Below are experts of layer 4 (counted from 0) of a mixture-of-experts language model. Rows are named router (the router's row for the expert), gate (a neuron's input weights, with its number), up (a neuron's input weights, with its number) and show model dimensions 128-159. Each number is 128 + 32 x the weight over its row's rms, rounded and kept within 0 to 255. Numbers have three digits each.
Before each expert's rows: "comes after" lists some tokens at least twice as common just before its tokens as in all text. This comes from a sample of Wikipedia text that the model never trained on. Tokens count by the router's weight.

# expert 101
comes after: "-", " \"", " (", "\n", "==", " the"
router:114149108146171107183083181161149119187073159094117121155108142084134142120139155125144085124121
gate0:178090130100143098160153116148107151114127130146108083096132123180113110122193171124172129095124
up0:156121097102176081120152150167119130090115119117092172124073083135101101149093157147143104096104
gate1:118182158128108154152125152093099103165056137122153163163152174158142075103101165097189156099119
up1:111066160145095129145169102124121130123169137098125135143102091160107108121146178100111135141182
gate2:126122110142133162136108193173164135111136132148076084156126170101117145150113123140153115121119
up2:130131087115154084160131142108143168187126101123129087177120099047210139136171137083124120106095
gate3:059174142113156136171170154098117154093157109095043110140097142102114126177084193153111132177093
up3:120159209165092127093150131120149117130122148145123086122096104175110130163091109080119134168121
gate4:124122157138100155147116141079146122120139163074107104110151143125126119109146139165081075171180
up4:143113138111143149132127145139094090088100126140120109146140111137102168161159085112060148087096
gate5:186120098127178163129116111152148124114100159140116093102168150044084167088120142127174108106070
up5:117159141166191159135087035161123121145104070158146101117138140117139213100145075098133097155043
gate6:168142126140156093187133114088170119144110090084133151132148076114108143106119187090085109166148
up6:078162170070179176104160101121135119205098174054123193161192089136134095094184119116083128109096
gate7:091125154101199094176156127097165136155163074106165102083116104138149142142137142100149096130112
up7:099123174083074170128150128120120148125134189199154118104162097149062115203144175109121146121120
gate8:161109097112129161191065167116104095123124126134155169143105167108114102134132081110169149123146
up8:158133149130173103152116109065125155076135066133085143110117111114135168090135083141112146123193
gate9:134157087072162128158110045183081100160160162132106151137124059160113161138189173067157140097101
up9:138088106154081142086143218118097123108087111066159152173138149139136133178150077123097124095085
gate10:193099131159131111173122136123147103145104118100123145110083117083150158119097155103122115196113
up10:155080129121157160158106084136146135082156155138147169152201087138135128157171126109132159159107
gate11:140102130168184116114075127133108179097112134106098091146166078141127117118106113113143166132142
up11:098125135154113125159143118047166133149146182112172105074179116130097068154071107119114083102077
gate12:138166149107178138212083103133112122117128136146157065133076110210137154171123032158149173115130
up12:134162122154157174156093094090132133170134122076168123117113146179083112139150139112077098181088
gate13:140106157161188135113092135065119110117147136126184148110107142167077174077149108066120090111082
up13:088183111173157132137117139106148137116141149156119157158123107120151137135069150084114100157070
gate14:149148141159149091152157136077119105153130101075133071081166100081137154196110095151127166095119
up14:076111198193154169073086153155077124108083150160122165127092191154097120032108098155157133137080
gate15:123112127144124159074145075143160124100145092100106113081130154124129175141127142162137163126178
up15:169068177156153109088134150149104113080078146132120123143120105133112115134133086199123147083116
gate16:130113158127095124131098113130147109130144142111108136199103215116109103139132117113115101105125
up16:115057055135164151098158089108168185106120156167131102108134113124078123130103120143117116156126
gate17:067128148123103081124175151155093058130121106114198170141078166081119131130111113121124101169147
up17:120119181108197113104186134136122171129142158147072099153040068132165114150177097136109135138102
gate18:152148135126133123143157126120158100187107154119137106122042142087131165168127123106157153141090
up18:133105115172124123140111105134160133185158158131139077147117146129067173101110088187117121151090
gate19:166067062098127174216163163112107152094097146103156153057088166117137172126077133168145142132080
up19:078149130124171116141131064106115126215151136123142091143117155141114084142141113138152117170111
gate20:154099138161096108093156159087122175096072150154102145115108174060105122123110099120112121173122
up20:150159098120121135168141090178098122115177108145054099150081101088133108063101090075090091155105
gate21:078108145160144153147131180133181116159099112044108092088146144111139139129111121116111130171110
up21:121120141143157135145163187121153096131144096132081139141067126083154183166064136216099179160185
gate22:052147146147082123139127166124198135155119206083138118085163148016179151113156123082103078169094
up22:105072112102155149164158161179124150119113123227134111107081128145152119145080179159134130097138
gate23:145160148158140137140133132118139088146137139168174148087127131134160123106081088070136107094090
up23:100184087112161072155117113109092125147163157155164151136136128119171117147151100114147125097163
gate24:151108095170123086128151176182183140148137144125111171105124161105114117096191122122170136180122
up24:103139118116123095194116138088175178188139092141122137154127123159107171159153107093187125130119
gate25:164183132113169089161119156109067147166189089144112107145155138106159158129117142098164090136135
up25:173119092146118163135086157071117176040088120167097114098111166119097102172152078139153137120136
gate26:153165145186131122064118131096077134132134086145126134098182192102116118131043152154177127147152
up26:158139138122099180177134089136175138162123092161154155081137193166107141144128110158150168069099
gate27:118104142150148129057130138152139125124138129131095096128143079114147153135149134131138156142113
up27:113152134099088100122116107097093137138120135109147158154121187169064105096110138106110109116092
gate28:158170133139110177128131184111090189122115064108135146151108172121097129165102135143158099112131
up28:125141079136070165088142139141099094167132095130115120099128132158093115125105155104145124093147
gate29:167130130149129178141139135131153184100118113103126123098080055069122161146114142141144108118139
up29:126138149084131093123123216142149115069140133123097171128098130126172149142140154140141162137122
gate30:091181099118157105133151136138074141137104165161095161133095112149162136101161163135137108162097
up30:102097104052118128155110129141111205123161143111104118122134135110114141117143133155108167097101
gate31:149132140225113152168104164088174145111078127076171150182101150178087145038110083083147133087152
up31:112133127048126093094128140068125109105195127118142112157118149111161135084127142157127190136110
gate32:122109060199117111108106141102122078173118118125160181172167166017203145109088111108133163139141
up32:156171168166066080126140071143107100195152103125156104143123145095085153152152124116127112153132
gate33:197157089126147110137174124150098146082159090098165132122085066127189214167094163175106123144161
up33:157131091113066121166089112150134108125119149117183169111147208106165089127086096121183162153130
gate34:167128179166120082149110169135154115095067113094141148140136153107139078190146146115103133135121
up34:155090148145128109152123168187156080150098119147147120083160126120124133150151143066187126111137
gate35:118151148113162117118174130125144137117191105147130087049194142108134172081112151101162073147138
up35:050099162110135077145145093067146130116127172166072164151120153083118085035145179098140116097118
gate36:079158146152149172126144139111110121113159151159159130136132121114128102140075154138163153167119
up36:100134159107139101116163080116088147123109196131147110139111126161118115174142125148101148136111
gate37:124109126095115136148111150102101103193108166118173121138106105111122132165176106075110105127068
up37:040132111130174112092123073146147191120158099117133160139157074145138174112106182108162094125134
gate38:103096142170109076084153084102089120121151130121090135141172153154116140117174104093076079127125
up38:106107092154152091086144118032171103109149069061115123163118095082167118088133134116082080168123
gate39:111170047128104110084148122108143085158174135078121121137116066129153092154123161183088145152158
up39:069130167117104081131187113146089138133148124169139121184130123120086171093067121185144117175133
gate40:117150105140125087179138182124118113149121080112139169113122148076118169105104200167183134120084
up40:130158124156119081152091137117129132144086080079105120129079171085111181162143169163138130096144
gate41:072131094141154049144183152154108112178116127120139099127087151175110128091113116123161140182094
up41:143094110142138099134145147181073175125116165070093102164116099135126091096148091130168130154174
gate42:186158090140144184090118174055126162104135139139142103141120103109135159181133099207134132077098
up42:197145130128134108148115131130118147136124168097142207176099126075131161122167075137133063049122
gate43:133142165181161122143083149147140117128105085133086112154114103097065173199092111150121117141127
up43:128130153146127122164171158144157179149137117075113163190134199122129167174098141153051123138183
gate44:122099121146063133121088147101143133152061133076142138135118110103110148174107120174094082117128
up44:113097169126149136147059182120178188087140162133158121132105117137073121203094148164164132156126
gate45:140176119085132120125102109084132126131145106063178123147148157113129107084085168138086101096103
up45:101120174131089101146117181123113149125159115119119104182087208075151088166091178097056126086160
gate46:084073136132121115130075136109082115137128145109110179126221158168052125118152166123130110122109
up46:108086101161100086213118156152151143164136118106157144184107153119107115138136098147127102130185
gate47:177136055123132160159194173161147104143113122097129076095097126116164162180108079064141157149091
up47:156133127140160149132069110155174163145144101114153111074119091154174176131171087160182186144104
gate48:131140079137185086131116141049072157126165162109100157187094138086133118184078104152192101116129
up48:092113142106113167137119108153120154164047093158179142162158122166077038142129106152172113162132
gate49:153165094140119135176134167162118110105122183087113114157107146128133178158110202098177083132137
up49:163114112120197159068105115170107135099110162150067161129079140164153132139068121113136088095129
gate50:125138134113123182149149200170115056127132153103168135161158087139170107115132132108129158107075
up50:184156101158140142128131037100112150116109111101130137074138083134115136132108110152105106098093
gate51:156146108080156182142117125105130136090111146095089128074102122092139137122105113222071132134122
up51:139156149102150145112140161080198127078156137072079146093125134163172165177142110139120124128170
gate52:130140114113151137098079110150154139092110092112143099137135142124150075121105148102128110130054
up52:132106109064120083171125089093169136130095103127185156105117145115119109135135144111118102081122
gate53:129153059182146106127098140156168140133154134053136153070083115105142112146096160086131215140157
up53:160144110091169121155155124165083126178150152175092065130139100129139183123073124139121155103123
gate54:142138157204102163138144228116191101095100150088146096131101178097140155120138117129128171122118
up54:101083156107205140165135119144087185125119099107150113149095116151149131092063155088107096133082
gate55:130194151140145113098136116171126086197113114185079080151141120183071162151105108140113109120107
up55:114142100119105127141116154138126151088156108186136103110163176160114151136150171126166097108109
gate56:115121110160073127103072113133117119099129160124163142125136129121135128146127203122060085169116
up56:112156153118154104124163146079143144139106109066177166165141148136128142100164146037107090107112
gate57:193134154106123120067123166184120129133100106130108129098098100112135151109196197069138077130115
up57:100138089179104199132134104098054114112118104118096163107108118111134144075118139135144176153122
gate58:085115160164174084124115128075173078152172129072122134198154177159133169133084124163140102068160
up58:135101115153147128110129109118092183154083141107107098061127106095143119193138156136122105117148
gate59:152048162202115102169109151155150097151052125101126141130134146102166133157095106111127134145103
up59:130164133125187141117110186099154163115153095135105135136082142065194113110147143115162132149162
gate60:139102180168166196135167163144130107113081077155141116104137173123052195096082145173120118098122
up60:159129108046069098159125171177101129112158140157145100126123131130076127137156091113168215150084
gate61:156115155094137113132158144121174100151100169080127159141096157100102107146153111146112150133087
up61:140092137176108123128123085059158130058138115141121115153103076089096111135187196149124128122129
gate62:101171117114162122156114108097139088149159115124154145151105123101172135160135136102104171188137
up62:105121111172127111131117146143074115123108110154113147189143096109122159118113152104152160172142
gate63:088137108099082183186079198135134122146090161093133181143136128038187153137105170103099123189119
up63:105087106100097172129096132164097155149092102133063211114140121104170147105181159145095117173160

# expert 44
comes after: " |", ";", ",", ":", " (", "″"
router:091133146124125117169128142142135093129111185115097147135105141115089112136085126105140132111151
gate0:101065077150116125144143103101184132155132110085092132156158111063125146109076138058149097136099
up0:084150125133147130075108093167197080118185168142082185121168094088100092160126112071132153131083
gate1:149134114128146186156115083125163135097129097134154213122109100111123135137051110141096158152120
up1:123079156156145146119152202101138146117179103126095084121114148128113110101155172069141108137153
gate2:091091109139156174143128191103090052132115146055094117155104134143119133103082102124129138118114
up2:110112180127126120091095169121116127154101129116200170112118104148149087122156166119129117157085
gate3:118176101167131108165135147095099169169114079127110178154106132073140121113108157133171100175050
up3:110122092110171120137122101114163102098153117120227118154098144167063156052084119096149178096109
gate4:063118183134206159184180087132163061108155158111152099161155148085146076130149173120121138129118
up4:095102166173132097178116098132106164172094098116138174097111166141098142128089117128119099077118
gate5:112123142113149147157191139131097093159130141131098103132109116131128105161114129145118148140090
up5:110077100155153116200126063056119170152154141154110137156159131097083092054120139083154106167072
gate6:152177147106124188083138154123120147176100146121083124152110144072187136125158113165188112136093
up6:125118105105104125116102140110116153150117143122117108245115172126128093133093083113083096135111
gate7:156137108068123135116149162091146185134070159178102105100085111068090139128116144113122132159115
up7:062143135162085074203109113156155138159153084147112084117137153141090127187140132149099144144091
gate8:188138142097086093088118163168158107104119083155079103110128096125151129147111109146071103156126
up8:091174164161147121132118071187139190118106099161145107109129132176077106074144136093148148115161
gate9:152173136110133148178160125179154132104158094136123096131091128130052123127056190106174087128143
up9:100066121146135158075155147143115099209133143129087116100131147139075149147153101139151160114096
gate10:067167158134104140112145088119114091121133160117147137131108148101148162160130146136173128113075
up10:140106101091122066136069142092151160121127090129174075144186099128140150121200129140175133114170
gate11:152101165097062114138094113164103108112184133104114107195110153131154106118127121133171081076136
up11:121205122184155114162080120126161129150150164140181107136105104120140064164055160130081136151147
gate12:144119182176124094177162165146140092125113129106091140149131145127058120147108191120135155120126
up12:123108102142087149077147159125128115112154086149119144146084158091214106169151132124148178129184
gate13:122200071088098169119125167079139079092109092077108155138105113118094182151169190128113179137129
up13:141144189106157136097109210095114135131158135162137144122166192100160123091147097094120115127185
gate14:150099162112162117186135178080122097094170178136119102089200115111152156134107188213083138108143
up14:119140129171108117085059099148173195115157124086134140112149102185132092138164148141147163131127
gate15:137156161082100103138179156137139089087170156101091134154110096109094127104163123103161064137148
up15:178102138123076124121169184136133088122110111115090173149128167130189103094146106114128143104095
gate16:062164195191159147142135145153129089117105164166102142191152127107058094176096069179142120082166
up16:127078132098142149055115128141165119094131149094143156113139106095111125137182154150137121170131
gate17:093082105095112082122130183133155103166095131074095142201133129148128106100085153111152099136119
up17:129188130130151119141101127130064125172055128161088146131168139156130144105224092133118110122088
gate18:044130093150137099164158161163128163146121182118120126121153123118136146168064149123126135120044
up18:185097196108101093155175157076136132116097118136103124156082174090041145150084128166100168118149
gate19:124149198200120135095155139122077134126177135156095118116190155101093124114141151115117134101161
up19:165113145125078051177152128127122144120147118133114136132112117087135097147112176086131139104176
gate20:152116137189133136131138103146105128127104126124086127106086127143074171160116122144128145166085
up20:118121114178192158120118126164103147166167085136142150150129170116143109122133137134098089177108
gate21:066084189223122108154110125132160129154138061114065115138115102118076074146113068104097113102107
up21:079199129161087158129142104105193136129091112100122168161131095118131183115150090137116107132122
gate22:154180168132154097106149101202132110073177143062144118104134087104152087178130162083128136060148
up22:169125173075086107157152097132150141152110152056185112129117150173098064153153124105109130107096
gate23:113117162135175124141140151157092134161187157119116106167134124116168084098152107161129084137117
up23:140126113090115132126095148101129100111110115114079121184138102081120087129134112146095090138102
gate24:080178073199132108118171100160118117070154103097128125193130111171105152091148120135162098087132
up24:124071141155145128094071099161119097120141101092114156120122147153103082053136138128120200105135
gate25:079156124147117122128125119118154141159097152177118106169146144131162097130052153107190104094121
up25:116136122172128115139158147150119142136106108217168179180158198102198119135157151119143101192120
gate26:095171113176099158144149101120107026192168112093157149115176126162159117134126145085121138127125
up26:146144073088121091126123166123084123147077130103132145126103081107162173147139164113148146130106
gate27:115109124158139182136159159146101164143161144102122162085146082168126097167113163170150129138086
up27:095137126127100084102092143098158174133149133148093189161186183149106055119076110079162093104106
gate28:170139145102130136106124045150112121116181123125054106130115160146115101092097145158162123148094
up28:115031133108157118147086186094081109099124131152171178153137083144133025121166119148139124144082
gate29:113115191087132168129134141200144144138117105129113121112145103141110089068103130136135091121117
up29:095088092168145067119137114061046130126107115138128136183099150113135135159149117146138122114096
gate30:122116146171127154148141082095194104102163136103113097151107107102138119120140085159158200136093
up30:169142116104110154118197168131118143143121111161115093130126198089094120127161131139133115142175
gate31:073125140097165205172095176165125145163079154099103153148103174150098126133143117064103162142125
up31:144133093136140129156105127179147097112168094082162113151116146120128115144108174132063155142105
gate32:097158161098122116117108152145079107131079133040153187093141182136141081142179149132140115145116
up32:056095128120101121151130135139128086102127194185131139160114172105089131118155099122106104153143
gate33:101074162117067120106146147155107144137139126064151101157143148050147097104126187160144197134111
up33:125094071112216077102145132143146093192141123066114154100162115118093114176141162120161147149199
gate34:075140138113171116154154096104125152067098126092132065112165123162103136168138167052099125098113
up34:153138135096121094116102179198048136164106110096106117145112192113081148127126125143158128121083
gate35:089148155153145143149178154130128105121143088174154086078083151143086140118129084100102088112134
up35:094133089156089131174170096188106157119128126170136125166112111130059157147158128137128094122138
gate36:090073116122131097199156151135135207137183127138102093041094138119122166108164137148139188171162
up36:153181067106081143165201106114097113151109078105116167093129102164087149164144164144127138181120
gate37:100110086146134078084069143186138146147152104055098098090126129170119109094095139173150119121145
up37:153112125130119088157076154050130166078159159129040191117132133092169144145107121118164094110146
gate38:060089136124164144170167174118121129104091167145116107142139145144139149108130141066137109124243
up38:093034141129154128147219159081150080146111179145117120111140092123164144133162128112130095107204
gate39:123096103087123157125099148086098099158117135094127141097093142129144129175151144155133177133105
up39:107103087123129173125073087110147122212089150109118157090128113165129104066118105184147192100172
gate40:088081150115157145149116160119139128082107170081175142110100146109170091166151203152153105113080
up40:136159141117141143085140099178114135107177129136081135171174068040100128133151136171086073065159
gate41:060076115178114105108124111130104123129088145159119120100105158173154157091154130137171169180099
up41:140123161079094119167097106131173126142050098070177135140140163122092058147118169113146098070160
gate42:178156095163139171142110152122105105140103159117101112086121115121184123131120105161122175156102
up42:194171143156115144105128136083104128116107154125182135180139158123145092158068205128125136116156
gate43:129150144139143175103133145168165181108171168129176053126079136139137155087133114109123147142109
up43:106181147142082151110110126121198104107157105150125109078112122115103112054129081123104220130113
gate44:125195148140154099124137129093144116150183062064158189128162091091091061135135101124146101151122
up44:083114148107175141140137080156098129106147058154107145162127141177044092139172096131139126173092
gate45:071145154178078099148138160081194147112111177137133131147099132055129107172127103166118116078135
up45:134114100110153124156119158185143108138128084125174140161187122068137095101128168094140168165112
gate46:097147143202128138141150098166130099096153120154094126104115072163137120149116158091190127111144
up46:136145156128172114110135148123168089084149128182182144087173103160110158100164107091126159140118
gate47:117191156145141125099144137117141100113100139146086130149108057104084169065172154123090158146161
up47:125082068117167071143116156111093131138060070160126123138084101180125168157090156103158118114145
gate48:186217094157132140162137101169113120124154100105098126145128119195129167116128110091139106127052
up48:106119089172124168108123149132129117128108149165105139083147183130182122044131124155157175107181
gate49:113096146110105109164142135128145113099074132156145161159113128128104102101134136082104163111113
up49:093132121105140149150134075168160146134155134163123156177112129132176117128126112099177159086128
gate50:120122145150139140165112163120168079167090172139184100107112161073129069101147103070155116144133
up50:118152115110148099073136150164149138123088095116142191124087139085131122114174121099114150138145
gate51:094130138104106139155193146108162141128130112144127130114127129139124122113089130157129112117103
up51:130132125148148106127140123160108129148120116113159140116129176144146132099129118131129094140059
gate52:120101121151176123141202119117099096118101152169136137126118121114178118130113167097145132153073
up52:154157183142081101173148136102214140107153142148121160124091104096053115096145100097193190077125
gate53:100097094152054152163127205145101136051125150151143148082156147116140206131117121085137121133151
up53:103123171167135122123097140169144142058169159130117115109189109163106138104145126159069129139172
gate54:144114146104127128154144113098112132138140122126134120078129098063139169096187113154109130117183
up54:088127114139081086148138146147128241128152130140170079131168163106098143133133124159123162143150
gate55:139070112171120046123090121131103167131139190117184116096132162127117113152123171084158096184166
up55:118115147160166166122108139131154107144111097140118157149162083090189115149178156156144178118063
gate56:107166156136177158067137103171119109157092165110110113131129135183057128121114146118150150103154
up56:076090164070183146192137105126118091116123175148135117100076107158130121114134220098112093093142
gate57:191137163135156137142149140097104110130087143116116131112063097046090119129150164137128075119138
up57:116121097123106128121236137191150101071189068138175088119093133130155099177160095123202132138066
gate58:123139147155139125162055152083117150174132087096036193104116121146155123145097189116185117148170
up58:143146119112142164143136103163205103146139118113137075156118109109148124097153117164135134104114
gate59:096134125190153120123134039068135058119161172129089206110180132103087120117104076136119121126076
up59:074145166158112130175126068118099159179164094120141134086126167127101155150099132115129129171100
gate60:064121134177065149123078167165145091184146155135085165155094116106092133145089143131155132127157
up60:161167118096111116097130149143080139102140148146209125057072189159132124144175150115123100095086
gate61:147143144147194147115090139117142152144162064146085134150137202151185158110146130083087090101155
up61:130162062124131120092123103101141163092109135125076091102139159090083153169104119147165189225121
gate62:148119186106187103120122112158168130112151208105146102146158037139144082156161114095146093136176
up62:121138109189155129129129153138140105160091071170170184107143155124082145193134145083132127146145
gate63:113122202129159108145167087148124088093159150127101102113143107103106144098173166143214086110170
up63:085112153118120129131113169130070144115096171147100070126098120198085158102128071182137194155104